python train.py --n_layer=10 --d_model=192 --n_experts=16 --experts_per_token=2 --d_expert=192 --d_shared_expert=0 --activation="swiglu" --moe_layers=[0, 1, 2, 3, 4, 5, 6, 7, 8, 9] --router_score="softmax" --normalize_top_k=true --routed_scale=1.41 --balance_loss=0.0013 --balance_bias=true --router_cosine_scale=14.0 --router_bias=true --n_groups=4 --groups_per_token=1 --init_std_router=0.0148 --lr_router=0.00161 --n_head=3 --n_kv_head=1 --head_dim=64 --vocab_size=8192 --norm="layernorm" --norm_place="pre" --norm_eps=1e-05 --positions="rope" --rope_base=10000.0 --rope_fraction=1.0 --qk_norm=true --attn_scale=0.125 --tie_embeddings=true --parallel_block=false --extras=["capped logits"] --init="uniform" --init_std_qkv=0.0302 --init_std_o=0.0 --init_std_up=0.0302 --init_std_down=0.0 --optimizer="laprop" --lr=0.00216 --beta1=0.9 --beta2=0.95 --weight_decay=0.11 --lr_head=0.0195 --warmup_steps=380 --schedule="wsd" --decay_fraction=0.632 --decay_shape="linear" --final_lr_fraction=0.0 --batch_tokens=131072 --seq_len=512 --doc_mask=true --train_tokens=945900000 --steps=7217 --dataset="wikipedia_en"
Below are experts of layer 3 (counted from 0) of a mixture-of-experts language model. Rows are named router (the router's row for the expert), down (a neuron's output weights, with its number) and show model dimensions 0-95. Each number is 200 + 40 x the weight over its row's rms, rounded and kept within 0 to 999.
After each expert's rows: "comes before" lists some tokens at least twice as common just after its tokens as in all text. This comes from a sample of Wikipedia text that the model never trained on. Tokens count by the router's weight.

# expert 11
router,163,143,238,223,196,190,197,169,232,199,146,185,270,103,203,187,214,220,248,236,288,229,255,170,186,263,233,186,220,119,202,160,171,147,178,191,185,173,212,233,212,154,207,239,206,208,188,189,250,181,172,217,176,276,272,195,185,209,175,233,158,147,208,249,124,244,204,207,161,143,209,196,189,185,175,205,164,229,223,224,196,128,241,182,179,415,154,208,150,273,138,193,202,203,266,206
down46,197,225,225,209,142,215,224,209,268,224,246,189,209,209,247,196,202,255,217,209,165,151,117,128,204,211,168,220,232,224,291,176,203,259,234,205,189,270,182,248,213,198,187,239,166,232,200,210,183,262,220,233,221,147,122,185,182,215,191,251,155,270,160,222,217,205,204,158,189,191,161,230,183,217,192,186,208,224,205,200,124,230,144,179,178,224,201,182,182,161,216,120,207,182,202,203
down47,181,277,169,164,261,235,242,228,182,171,119,194,178,192,168,195,120,234,158,238,238,237,226,181,210,180,178,237,190,241,170,216,205,169,212,190,126,211,187,165,255,236,200,225,218,233,143,216,192,189,231,182,193,181,190,210,248,271,186,195,192,253,199,275,253,205,161,210,240,186,173,171,148,211,223,234,206,177,261,121,139,239,211,223,171,108,148,136,113,180,166,184,181,230,199,186
down48,224,213,210,236,129,175,302,171,204,184,301,202,256,227,181,258,148,150,143,198,141,147,278,181,135,204,155,126,205,229,202,162,225,160,240,207,184,221,172,219,204,219,232,129,146,167,190,205,229,155,195,206,167,249,196,259,165,197,206,151,206,123,204,242,211,201,153,168,213,238,214,201,177,213,250,167,263,159,218,156,229,177,159,267,162,269,194,258,240,285,180,269,218,210,212,291
down49,212,199,169,230,215,184,154,234,209,216,161,234,162,244,157,188,141,166,179,196,211,154,199,299,186,192,159,158,262,190,158,172,197,228,188,269,217,198,166,252,233,217,196,194,190,193,126,228,237,295,216,172,167,243,153,186,295,205,163,115,187,216,188,216,195,235,246,235,157,226,233,174,282,198,153,187,214,205,228,177,216,145,206,198,192,182,214,187,192,246,233,191,260,195,269,199
down50,226,158,145,141,161,228,299,168,160,137,185,288,210,278,170,271,176,210,157,219,215,224,176,218,133,194,214,185,224,281,174,160,171,210,132,218,186,248,261,211,246,176,250,219,117,98,244,211,208,169,196,137,222,213,217,213,204,203,211,247,197,163,159,208,142,207,243,179,177,160,211,186,215,158,273,171,223,177,194,148,181,253,217,222,286,125,187,220,170,184,149,265,188,197,146,208
down51,252,202,201,249,216,277,137,223,178,247,195,188,198,285,153,241,106,215,227,91,216,216,204,180,144,154,249,188,198,241,193,206,205,193,114,236,191,189,176,165,228,252,268,128,216,131,209,207,240,215,285,105,196,174,178,194,212,188,259,198,148,178,234,267,168,287,171,146,193,204,169,151,218,235,187,179,168,188,170,224,200,240,190,220,204,172,230,160,249,206,159,263,165,299,152,205
down52,202,124,152,232,227,215,195,146,166,191,201,225,147,168,191,145,153,172,225,221,155,256,137,179,239,225,274,143,146,282,211,237,161,236,175,188,221,169,182,172,255,130,225,188,196,189,219,148,297,265,150,223,202,158,228,190,283,188,181,228,226,196,216,182,193,240,251,181,195,168,170,216,124,171,192,231,192,198,211,214,167,211,189,278,227,144,231,143,138,194,251,200,148,181,237,185
down53,146,176,229,278,205,258,172,238,217,226,223,95,174,160,154,173,212,241,215,179,213,176,179,170,239,211,227,184,214,175,242,174,204,163,235,220,194,180,191,197,183,224,269,185,265,167,192,202,148,298,179,184,261,164,203,241,165,228,201,233,172,208,242,232,198,193,274,213,166,279,185,156,138,270,245,205,263,203,239,266,211,205,195,202,140,260,245,111,185,194,178,123,102,194,170,152
down54,167,232,237,185,190,202,172,197,212,194,258,182,181,282,167,150,170,252,236,281,263,199,208,182,216,244,231,185,217,118,169,189,211,261,175,220,225,153,151,179,181,225,250,270,215,172,196,254,239,218,152,125,181,216,233,263,191,249,191,178,232,203,257,205,229,189,189,241,254,264,184,201,232,163,181,233,129,143,176,157,165,156,221,234,186,221,207,226,248,184,205,174,167,179,127,222
down55,177,210,172,200,173,203,223,211,201,259,163,211,209,195,196,203,166,189,208,164,226,191,189,197,196,189,251,231,173,183,180,201,174,221,242,224,205,286,238,242,183,273,144,207,209,182,164,234,242,199,174,202,166,142,155,227,153,187,184,217,149,150,189,229,174,133,173,257,212,229,196,204,132,173,160,277,208,241,170,243,226,159,289,239,212,163,246,144,161,286,209,202,128,187,219,216
down56,180,170,147,157,235,189,275,229,252,149,205,156,168,222,219,160,159,207,158,253,204,226,119,172,124,198,221,158,155,186,268,159,259,226,201,274,254,218,206,263,236,123,248,231,236,214,200,202,242,230,209,272,207,172,191,199,140,222,217,140,177,150,186,144,204,269,118,153,215,227,278,257,224,206,119,216,181,224,168,146,179,254,217,270,193,162,190,228,187,206,189,198,259,238,231,181
down57,186,174,142,198,260,149,107,191,174,201,159,187,124,129,178,181,163,195,289,129,296,211,159,223,211,210,143,193,174,145,204,205,205,196,225,194,210,213,164,226,266,237,220,239,216,230,140,198,222,160,230,232,140,246,219,205,235,175,143,121,257,248,208,276,181,253,243,210,159,200,159,262,198,154,215,187,152,223,220,295,240,133,191,189,220,208,253,179,176,123,177,271,162,198,271,218
down58,197,187,161,237,236,167,205,121,242,232,248,224,193,202,165,158,218,221,247,194,218,196,231,214,154,138,225,178,215,228,289,157,154,131,209,165,233,249,167,189,197,216,233,211,171,192,234,136,173,213,183,197,223,138,137,231,196,232,229,263,168,185,222,270,187,195,234,201,280,219,164,158,158,183,168,217,203,232,245,206,256,199,157,211,273,40,275,142,245,238,146,175,211,196,222,172
comes before: " |", ";", ")", "y", "′", "'"

# expert 7
router,183,248,177,189,263,138,226,204,167,190,250,189,245,256,112,231,281,149,207,220,181,213,250,207,227,232,169,142,122,256,167,202,216,276,195,148,225,262,200,284,222,205,213,209,209,205,160,196,247,193,263,194,158,206,211,169,190,235,220,182,185,237,213,193,206,258,181,152,206,223,193,210,214,185,215,192,280,203,212,220,238,252,174,158,211,123,198,205,135,227,193,213,229,162,152,181
down0,247,250,191,183,194,237,212,176,245,188,224,146,173,153,187,215,131,137,225,197,170,171,162,192,204,300,158,154,280,251,177,210,179,238,227,182,235,161,227,133,206,225,234,191,200,160,229,212,186,165,152,221,110,216,163,191,236,255,231,231,194,205,145,136,219,181,200,192,179,238,234,201,238,168,203,184,215,212,202,196,213,124,129,240,169,204,181,221,189,142,187,180,231,237,203,189
down1,193,89,171,218,281,148,111,268,232,189,166,242,165,175,137,186,210,282,176,181,239,252,143,210,180,228,192,101,205,227,92,196,172,168,184,172,196,215,167,141,239,181,233,283,161,247,228,203,227,232,153,187,104,269,259,229,231,265,189,224,227,192,229,230,216,219,262,168,235,172,222,205,183,202,183,156,259,180,231,212,190,195,200,221,189,146,240,176,198,233,195,172,208,162,233,182
down2,238,200,183,171,252,201,175,244,237,149,181,212,219,239,252,178,220,221,218,164,223,183,215,263,153,240,200,168,257,314,171,190,250,149,229,203,207,240,169,233,214,116,264,146,192,218,186,242,215,199,185,251,161,218,216,137,160,182,270,155,210,218,216,182,251,256,144,191,283,201,259,195,229,187,266,179,156,159,202,196,142,144,146,240,196,163,138,195,260,220,143,149,123,169,239,249
down3,182,195,177,196,129,193,182,272,204,124,210,202,184,217,205,207,240,187,154,204,247,193,179,206,147,177,203,227,196,185,272,216,162,219,226,183,208,270,229,188,208,176,200,163,174,173,244,184,180,242,211,154,257,193,219,256,186,167,184,216,192,140,177,222,210,185,221,153,271,325,175,266,185,96,179,228,236,240,200,128,170,176,208,207,146,173,212,208,194,140,223,134,304,201,222,173
down4,145,190,140,234,227,179,134,178,187,188,179,228,207,172,239,117,195,193,78,217,210,193,165,253,206,182,198,143,210,185,176,286,244,218,189,218,207,255,184,243,191,190,232,185,175,132,172,230,228,196,201,170,234,190,125,243,145,217,196,113,198,227,222,241,166,125,178,174,188,176,215,129,209,244,238,222,179,160,174,175,203,228,171,228,215,173,261,233,202,184,227,271,275,219,199,257
down5,214,270,231,200,192,267,208,204,155,242,241,176,217,195,168,273,168,176,175,237,150,223,210,219,156,209,189,242,226,166,251,163,168,222,195,281,176,159,235,169,159,247,208,175,199,159,251,200,219,180,244,219,228,154,134,184,118,251,253,221,114,254,232,158,197,187,216,174,303,220,141,163,234,149,226,183,266,184,146,190,217,155,133,241,161,323,225,191,190,228,214,166,273,155,242,225
down6,243,204,219,214,154,283,195,166,202,214,186,238,162,206,211,185,140,251,150,148,158,189,173,166,178,239,220,192,197,204,154,196,129,203,184,203,173,191,156,165,198,230,205,241,269,160,163,195,226,226,214,187,276,249,199,242,92,218,192,181,272,218,194,220,135,228,253,190,189,177,188,245,169,267,202,136,161,223,223,206,243,188,171,243,178,171,206,223,228,151,209,228,52,190,169,185
down7,195,220,165,181,161,149,159,164,243,279,116,187,217,241,217,226,277,209,221,129,226,232,253,108,234,193,249,214,170,156,196,171,236,251,190,234,196,192,236,182,165,177,165,132,149,197,244,211,191,216,273,227,130,286,189,159,171,213,197,246,209,194,209,235,189,237,239,205,197,227,239,216,258,203,168,192,146,181,192,190,193,260,162,138,267,287,199,223,227,225,186,180,189,192,195,229
down8,177,223,113,239,155,252,146,128,182,245,228,214,195,186,205,242,249,177,99,165,183,259,195,171,202,251,147,182,248,119,182,180,223,247,206,220,209,239,204,206,226,123,209,182,191,209,140,264,185,138,143,125,252,211,238,260,205,212,205,219,132,253,219,292,219,181,236,168,240,179,223,171,217,208,211,186,222,219,236,213,141,193,163,131,128,198,189,211,264,138,183,253,173,104,167,162
down9,233,241,150,224,223,195,215,221,99,161,152,256,151,205,221,227,153,188,239,214,250,262,208,160,291,169,147,228,204,144,185,185,232,210,168,202,219,265,186,262,258,188,116,199,266,195,189,216,177,238,222,230,218,112,227,240,225,251,197,267,138,166,190,249,178,186,205,193,165,177,190,202,165,202,192,141,216,197,221,209,227,203,213,231,298,328,196,230,187,135,148,223,144,228,227,218
down10,143,202,226,174,241,197,161,182,187,266,140,130,145,148,261,202,222,173,267,199,199,275,255,188,200,213,219,201,133,187,220,207,131,189,204,201,167,255,255,159,180,200,197,200,252,243,257,182,227,190,253,287,172,166,202,220,165,192,259,175,164,158,181,207,191,184,254,176,238,246,183,267,253,236,206,245,166,63,191,163,174,194,183,132,239,206,142,175,222,169,249,229,218,253,218,154
down11,208,213,141,204,221,217,289,162,116,215,224,208,186,276,193,195,147,181,211,170,191,259,221,134,246,183,230,180,180,86,204,245,222,203,166,203,207,261,219,226,155,196,198,171,159,186,186,190,217,235,209,216,162,199,235,181,119,247,209,177,184,214,183,159,163,255,146,174,275,194,270,173,246,174,194,221,221,259,185,239,180,129,223,134,169,276,240,209,133,198,180,191,182,210,176,226
down12,143,199,223,206,192,196,247,164,207,154,181,269,217,202,204,172,193,194,181,211,227,209,244,145,170,130,214,216,213,187,196,197,202,139,211,173,220,178,173,165,131,286,230,206,236,149,271,235,190,130,230,205,137,112,185,229,233,209,214,277,248,200,201,181,243,183,160,221,231,166,210,219,203,245,186,206,204,249,235,232,134,143,259,203,203,153,227,244,289,203,169,145,135,264,220,232
comes before: ",", " the", "\n", " (", " is", " as"

# expert 2
router,161,117,238,196,160,234,193,189,246,176,100,162,184,216,254,198,225,151,192,230,219,218,201,193,216,175,208,218,162,247,210,177,172,176,176,271,197,208,254,134,228,217,104,178,198,216,212,209,149,118,135,225,186,183,179,268,159,173,220,185,206,263,223,168,166,179,185,176,209,271,216,177,81,214,243,255,191,239,268,247,130,184,263,306,195,68,180,258,180,227,235,234,189,222,212,260
down0,211,130,159,208,188,231,160,222,178,214,142,173,218,179,268,151,178,196,203,152,237,237,139,212,214,250,146,195,119,55,147,216,221,242,200,189,220,194,208,137,188,201,173,251,122,244,233,208,223,216,201,191,202,225,244,169,232,253,204,162,225,225,256,182,148,161,174,218,186,209,189,190,249,245,301,177,213,123,229,148,195,163,205,132,175,264,240,141,120,124,224,220,244,215,195,232
down1,166,240,239,270,149,221,194,205,201,241,253,166,180,258,180,203,128,182,181,224,158,239,161,236,289,162,223,153,188,115,224,263,226,211,125,150,223,139,160,153,225,196,173,229,213,129,181,137,184,189,186,151,158,261,264,198,227,228,211,208,167,222,192,191,213,287,209,198,196,241,173,219,168,215,175,172,196,231,176,227,207,189,240,147,221,263,306,211,212,167,271,185,126,180,201,189
down2,171,232,225,138,178,302,214,266,213,199,211,121,193,167,177,213,116,169,186,214,227,160,226,249,244,150,265,231,226,251,207,220,257,195,221,196,249,198,207,135,166,173,208,166,140,183,179,133,234,304,237,191,175,173,216,132,208,188,222,205,177,176,155,192,215,200,203,201,238,173,204,212,185,274,159,201,94,194,189,139,192,225,152,212,231,207,223,237,220,126,204,215,275,190,174,249
down3,181,167,220,206,172,269,284,162,173,145,224,205,185,253,169,243,145,176,184,267,211,235,193,199,225,246,192,206,197,31,185,173,271,230,232,234,233,236,222,183,125,169,148,129,242,176,235,186,223,198,242,187,212,179,287,194,253,233,190,184,109,194,217,192,195,199,160,251,242,200,196,229,173,227,161,216,236,254,171,146,192,231,176,195,233,231,224,211,160,125,225,172,201,161,242,133
down4,171,214,246,232,235,239,167,235,149,206,176,188,210,126,218,207,155,185,147,171,300,218,199,238,235,257,148,215,209,169,164,202,184,220,253,276,204,106,200,189,233,256,189,209,198,203,185,196,213,230,173,232,212,222,224,122,167,271,175,213,133,226,185,262,124,207,225,191,189,178,66,345,119,260,266,207,249,248,224,251,227,200,223,197,131,207,221,159,172,98,194,211,118,183,183,188
down5,270,201,267,191,273,188,255,265,224,158,155,207,168,233,163,189,162,206,139,185,115,267,244,165,250,201,238,176,182,189,236,134,237,184,122,248,273,160,227,230,208,191,110,206,251,142,191,153,238,246,167,192,169,173,170,168,196,190,158,215,182,195,225,207,203,148,158,185,252,173,166,234,208,222,207,210,219,257,193,171,174,190,259,184,254,288,175,210,158,218,143,196,199,148,196,174
down6,230,264,189,219,202,243,235,151,192,171,241,211,185,233,224,217,157,222,141,209,184,211,140,243,212,121,178,239,242,179,289,200,271,205,157,214,204,174,219,203,199,263,238,175,200,188,254,169,112,201,230,244,204,234,195,194,130,213,164,258,220,165,244,171,224,223,223,178,198,168,144,242,231,245,114,209,176,250,245,227,272,198,215,298,120,94,147,195,254,266,206,171,131,304,200,211
down7,215,211,220,256,240,185,144,185,186,177,198,215,227,230,186,223,214,171,217,215,241,164,174,237,240,149,174,184,207,139,186,166,212,272,201,177,278,224,228,204,198,158,254,183,165,191,189,180,181,194,188,237,157,247,184,225,213,201,205,176,296,213,234,139,188,238,151,193,190,238,169,227,216,170,303,126,248,180,195,185,227,185,208,209,166,154,163,228,151,201,125,241,295,199,142,144
down8,291,158,198,217,224,213,257,239,189,232,205,209,219,221,244,227,244,203,150,190,267,142,234,161,172,230,242,197,226,243,220,198,257,199,148,184,266,152,215,214,179,185,226,200,169,254,218,196,196,219,150,201,167,238,151,184,135,236,218,187,211,231,250,218,254,196,138,137,205,277,158,246,258,251,184,149,180,171,134,208,207,202,134,233,269,312,179,152,170,189,214,140,264,235,173,171
down9,160,169,107,291,262,242,170,195,156,154,204,155,247,246,125,139,207,222,187,186,234,246,247,249,238,242,190,81,178,121,158,153,250,273,197,191,202,129,156,166,215,173,176,166,206,230,173,208,124,229,189,242,152,231,238,220,216,243,174,207,106,220,240,192,176,168,197,167,149,180,163,194,231,218,247,181,237,194,220,204,193,190,172,163,188,420,209,266,194,209,221,188,265,188,219,225
down10,228,220,237,190,224,182,187,219,248,195,204,175,204,147,246,227,273,235,221,273,212,246,191,209,192,235,201,142,200,183,159,135,223,222,296,216,222,178,247,198,233,198,233,165,188,180,264,70,161,204,242,206,203,217,148,140,195,271,223,178,174,143,191,224,237,219,201,166,184,161,175,232,123,171,98,165,116,199,249,208,147,281,245,177,226,256,184,225,272,140,175,162,177,209,240,286
down11,172,193,176,213,167,202,208,110,179,250,163,168,258,211,223,219,166,208,126,252,158,208,148,223,129,161,158,165,200,232,289,198,229,252,217,229,298,203,211,179,147,234,265,203,201,203,138,262,204,231,156,208,221,140,223,163,218,231,156,246,239,155,194,187,212,255,253,155,234,191,236,194,175,206,191,238,239,163,164,213,175,227,227,157,203,110,133,130,280,230,195,190,301,207,206,203
down12,131,208,217,252,163,173,188,231,184,282,178,228,174,181,181,211,204,184,254,170,185,181,165,161,226,244,217,275,205,215,144,227,239,245,230,127,247,207,156,234,199,180,198,252,191,150,240,190,241,204,172,212,228,177,156,113,237,158,234,263,243,176,221,240,186,267,196,254,139,140,253,226,191,244,215,225,199,200,237,145,197,195,227,186,275,118,160,234,244,129,166,194,304,186,231,188
comes before: "\n", "  ", "\n\n", " The", " 0", " 1"

# expert 12
router,287,216,148,213,216,197,229,225,189,237,260,235,164,221,154,170,165,182,213,261,178,199,209,221,238,242,157,294,234,162,204,188,215,178,220,185,185,128,178,175,165,191,143,245,222,163,215,229,197,240,217,187,218,175,230,164,258,236,129,184,256,162,210,202,234,158,235,222,150,290,191,236,290,161,227,141,134,149,172,255,242,184,181,220,233,207,269,183,230,151,192,172,168,152,213,167
down0,212,245,242,214,266,143,170,267,238,215,208,241,198,218,220,161,161,213,248,195,185,202,285,173,236,151,190,188,195,220,123,170,221,184,130,234,211,221,191,194,182,244,205,172,243,147,174,155,211,180,244,221,152,211,189,217,151,188,165,230,139,208,283,199,229,259,169,205,260,215,274,227,139,143,235,167,186,116,204,184,249,256,227,162,249,262,178,250,123,143,58,146,126,222,121,138
down1,254,210,223,182,164,238,195,224,214,144,226,188,196,284,168,250,232,206,224,210,113,223,200,215,173,238,272,215,203,208,236,184,280,171,197,195,194,172,153,242,170,252,144,138,172,230,192,194,198,164,175,155,262,190,165,156,180,254,168,173,187,246,166,187,122,214,175,235,214,199,164,169,181,249,184,194,164,230,256,248,210,180,226,234,252,131,210,165,176,220,143,198,229,241,201,226
down2,184,158,203,186,198,240,267,222,212,159,229,243,203,158,183,225,170,194,221,178,202,201,209,215,175,267,204,144,140,196,204,226,200,263,245,196,146,241,226,268,210,178,142,150,187,178,248,171,236,301,189,265,214,199,230,262,160,205,234,121,210,139,195,228,173,168,197,224,182,132,213,256,223,175,247,186,177,235,180,225,299,129,273,185,171,150,220,225,179,121,228,207,236,191,237,145
down3,184,178,181,176,215,225,279,195,221,256,213,296,167,201,179,279,237,229,219,241,218,198,202,228,237,162,157,301,191,234,141,175,188,170,134,284,228,206,245,174,229,200,164,160,170,180,230,179,176,216,241,145,232,209,186,129,144,205,127,188,127,294,245,174,158,209,189,190,186,214,193,195,248,248,193,173,177,203,200,83,243,214,198,256,193,161,220,204,249,227,151,258,242,185,193,195
down4,214,162,174,156,208,137,246,227,212,184,237,232,233,200,224,222,153,164,254,169,259,172,301,174,179,185,201,186,220,218,152,229,194,192,255,197,216,187,235,162,285,284,213,152,196,141,227,269,125,180,180,249,116,133,219,197,125,170,194,165,246,244,184,271,150,243,160,191,208,178,210,231,169,165,235,143,213,141,207,219,225,174,116,220,163,151,180,267,157,272,190,222,257,206,175,121
down5,149,199,223,205,181,159,153,219,230,254,164,168,230,213,185,194,161,182,220,271,163,182,213,200,264,176,98,214,155,158,137,243,265,261,189,243,192,187,213,217,190,160,138,234,172,213,231,215,204,208,242,156,218,192,208,210,239,204,300,203,218,220,246,206,163,138,168,253,185,133,187,265,240,162,262,138,296,174,184,192,179,189,241,154,217,277,197,195,274,167,187,147,134,261,164,209
down6,150,157,327,167,174,211,232,162,180,179,188,176,231,227,131,208,300,237,94,257,174,102,165,242,171,208,183,224,200,232,202,224,197,209,219,224,194,274,325,203,183,169,160,211,183,190,167,139,268,194,158,176,195,132,239,220,242,211,178,173,219,214,166,180,129,202,128,242,238,188,189,186,190,230,188,212,168,189,197,229,203,167,198,197,198,205,150,201,123,222,245,187,142,234,189,187
down7,228,184,224,196,185,195,232,196,193,186,189,201,103,124,172,243,192,237,213,229,190,209,198,291,126,204,156,191,167,217,163,201,221,248,206,237,198,166,156,222,237,235,222,204,253,149,207,250,205,216,180,209,324,143,201,158,204,206,179,136,208,224,225,209,216,176,198,240,142,153,192,197,155,272,227,210,170,160,230,212,273,193,212,241,110,131,195,204,130,185,176,238,252,240,172,254
down8,228,184,172,147,162,166,178,192,223,190,218,273,185,250,243,231,183,196,272,177,146,210,232,146,194,184,233,232,244,292,223,201,155,215,192,228,162,229,216,189,135,248,102,213,103,257,233,166,213,175,196,180,160,259,197,161,247,166,134,140,220,158,107,209,277,241,160,223,250,184,171,199,191,183,150,158,176,244,150,140,186,199,213,240,188,113,209,203,204,167,204,164,238,236,218,217
down9,198,228,212,179,171,239,193,209,145,252,213,223,175,251,255,176,282,228,118,178,164,145,278,180,176,180,193,285,204,219,237,216,189,211,161,204,192,166,245,129,163,260,142,220,177,191,188,191,233,174,201,175,168,196,208,178,132,211,200,192,195,238,181,258,172,157,241,237,169,146,221,261,194,216,207,184,230,208,174,236,201,160,181,196,205,196,190,217,194,193,188,163,214,264,272,165
down10,188,152,231,161,218,231,123,217,203,235,265,153,134,233,204,187,189,230,218,200,171,210,184,164,155,146,236,196,173,340,152,209,227,186,171,106,187,165,232,161,191,193,205,211,220,161,170,260,227,120,137,213,250,212,220,162,223,224,239,224,246,178,193,116,238,210,186,260,250,199,211,161,293,162,252,181,220,200,246,156,239,216,209,207,231,106,195,230,179,181,197,136,194,174,126,188
down11,107,181,211,216,237,204,171,221,224,211,216,237,135,227,233,193,188,172,281,191,161,239,142,254,228,166,174,203,256,237,183,163,223,179,175,253,199,219,189,147,213,258,210,125,124,240,172,209,197,179,174,120,229,215,200,254,234,188,169,170,191,141,214,212,143,175,180,197,269,229,191,216,100,170,194,173,192,208,199,182,216,226,217,160,205,137,235,151,232,196,236,301,224,191,279,201
down12,146,265,232,159,252,194,224,158,245,167,178,215,299,178,174,236,164,170,256,193,129,309,215,217,223,147,204,182,166,167,195,200,237,203,158,249,194,235,215,242,211,255,140,213,215,223,168,158,195,204,163,221,217,183,240,207,158,157,174,174,206,220,138,227,177,169,222,191,232,191,269,220,199,214,192,242,202,304,177,170,219,168,188,208,144,296,132,223,226,169,258,170,308,114,223,166
comes before: " |", ".", "–", "|", ";", "on"

# expert 1
router,182,224,187,228,237,225,201,194,227,168,227,213,216,154,92,237,208,138,243,229,254,193,224,245,213,154,185,168,222,168,205,241,184,214,175,160,144,249,224,200,160,197,236,227,222,198,288,208,285,143,270,268,176,214,170,200,336,204,248,308,180,147,204,137,134,203,206,275,209,185,159,197,263,262,263,190,198,194,195,202,207,188,180,91,151,166,181,184,111,139,216,192,261,209,240,186
down0,192,157,185,242,205,203,305,282,126,216,270,173,168,109,198,235,216,160,160,235,215,208,225,202,246,153,214,235,244,237,234,181,208,249,245,230,234,207,154,192,239,239,221,132,147,243,199,175,156,208,156,211,149,210,207,210,244,239,232,209,168,199,242,231,177,219,159,181,225,175,208,185,256,142,206,99,105,178,197,211,129,202,213,207,164,190,255,231,194,186,197,226,172,167,203,287
down1,149,198,130,205,201,176,188,203,176,151,215,226,235,252,144,224,199,145,130,233,217,242,275,197,136,213,144,145,194,108,186,182,85,219,199,184,221,193,208,186,232,205,214,153,125,146,255,160,206,140,210,164,219,241,223,172,217,190,151,165,172,237,175,238,220,191,229,195,167,228,221,215,137,235,206,212,234,249,188,297,198,173,169,215,195,206,199,132,225,179,203,223,174,200,245,187
down2,171,176,256,218,275,195,177,262,119,224,208,199,209,231,179,192,216,236,147,180,195,167,193,185,276,128,226,198,212,300,235,136,201,191,182,176,206,186,204,180,215,214,161,182,255,142,228,161,157,158,195,167,192,235,314,241,204,224,159,247,190,265,90,186,139,212,117,187,217,215,236,197,152,196,221,233,155,303,214,168,240,182,228,164,209,203,284,223,189,204,189,195,194,174,172,193
down3,228,124,214,218,214,208,200,198,175,131,201,247,270,188,228,158,164,248,235,192,225,258,216,231,217,225,166,160,288,158,241,158,121,260,161,171,217,152,217,232,210,168,141,211,214,218,178,147,171,133,205,218,216,235,215,262,195,167,157,183,230,193,232,181,185,254,151,219,163,217,160,238,252,196,289,190,240,188,130,171,158,229,148,205,174,352,226,192,222,208,149,271,212,203,196,189
down4,129,229,185,220,205,175,121,159,224,122,176,241,276,172,102,156,171,120,209,219,243,202,207,230,207,258,168,178,287,199,197,240,143,234,210,170,209,115,205,191,253,169,200,234,124,187,188,189,232,237,253,193,152,241,166,153,259,243,189,155,216,170,213,220,238,127,206,124,187,204,174,178,217,165,264,178,241,232,240,141,165,232,186,103,175,269,162,246,209,174,178,284,160,183,197,239
down5,209,209,122,226,200,218,207,124,177,186,179,241,174,245,87,166,167,205,222,165,252,169,225,219,274,239,186,177,209,123,177,107,201,238,138,212,260,251,127,159,125,197,206,220,199,192,166,197,213,232,201,145,211,257,176,167,187,213,242,155,244,132,242,213,191,176,226,234,212,186,197,241,219,204,293,118,240,308,265,211,180,193,200,181,140,225,166,198,182,270,190,192,287,205,207,170
down6,139,216,202,203,220,229,156,214,179,169,292,187,198,207,146,198,165,144,165,144,107,215,162,227,182,234,207,141,270,188,216,181,149,175,203,147,231,255,239,159,184,143,208,245,271,146,193,231,183,122,219,157,148,165,181,259,221,224,185,258,210,203,212,245,233,235,167,223,183,234,194,115,217,194,202,162,199,207,247,225,198,213,298,307,242,131,247,224,205,197,215,212,226,191,237,254
down7,168,206,178,258,257,220,243,180,195,213,155,233,244,219,242,212,162,224,261,139,262,230,214,189,214,176,169,155,232,307,212,185,272,199,156,234,204,171,201,201,255,223,134,210,175,267,185,230,258,173,179,185,173,206,220,190,269,242,164,187,182,206,139,209,197,225,230,215,158,213,242,149,219,167,227,167,203,161,150,183,211,216,197,207,150,106,189,171,133,233,238,259,223,241,122,140
down8,208,216,205,159,172,164,124,196,235,224,215,195,182,310,104,212,216,159,254,197,100,137,181,220,178,228,199,186,106,129,206,238,131,285,208,221,174,228,202,268,253,231,96,175,192,168,154,220,241,183,158,271,228,252,178,138,182,203,170,260,270,216,226,186,176,254,256,190,206,259,159,190,191,257,171,254,245,227,189,191,183,231,213,226,196,220,232,213,239,242,191,236,171,171,249,232
down9,191,267,230,215,117,217,158,130,206,219,195,236,261,156,160,242,268,169,191,176,182,119,225,303,126,266,242,233,125,218,201,167,225,141,242,205,196,231,157,228,223,193,225,133,265,177,244,179,237,150,193,181,141,228,151,191,233,232,231,219,175,238,210,183,184,203,213,162,205,193,201,206,218,149,276,167,224,169,184,145,170,171,165,269,196,201,222,182,180,231,262,166,230,200,240,188
down10,196,255,208,212,196,213,208,287,208,235,192,181,235,248,163,225,209,158,266,193,166,174,217,156,264,212,179,203,150,9,208,187,111,240,142,248,262,117,271,244,212,191,98,176,137,223,228,227,216,187,233,157,251,138,200,211,207,237,224,165,263,217,157,183,178,198,220,217,204,203,208,203,128,233,194,291,161,192,206,163,190,123,194,208,184,225,225,232,202,210,145,199,49,137,224,154
down11,253,223,148,193,178,141,216,123,223,199,205,203,113,205,167,217,225,235,275,180,215,228,195,110,204,165,278,166,154,316,194,192,297,211,183,173,272,198,165,224,234,197,198,249,263,250,195,198,226,191,235,219,179,214,147,128,175,225,221,276,173,189,194,163,225,235,127,217,216,245,272,222,192,155,178,134,148,208,211,165,168,165,257,218,181,56,156,190,192,244,246,223,214,223,195,168
down12,164,184,211,188,133,215,180,168,200,200,183,177,140,122,281,176,298,198,242,212,257,234,209,154,259,225,254,167,198,290,184,143,141,193,217,203,164,183,188,237,199,211,159,214,262,277,220,209,88,177,199,183,198,160,104,186,233,147,170,195,245,184,202,142,242,198,180,192,210,199,277,208,214,205,176,242,176,227,156,198,194,264,232,215,254,173,147,187,187,281,265,124,258,147,182,171
comes before: "-", "|", " of", "s", ":", "N"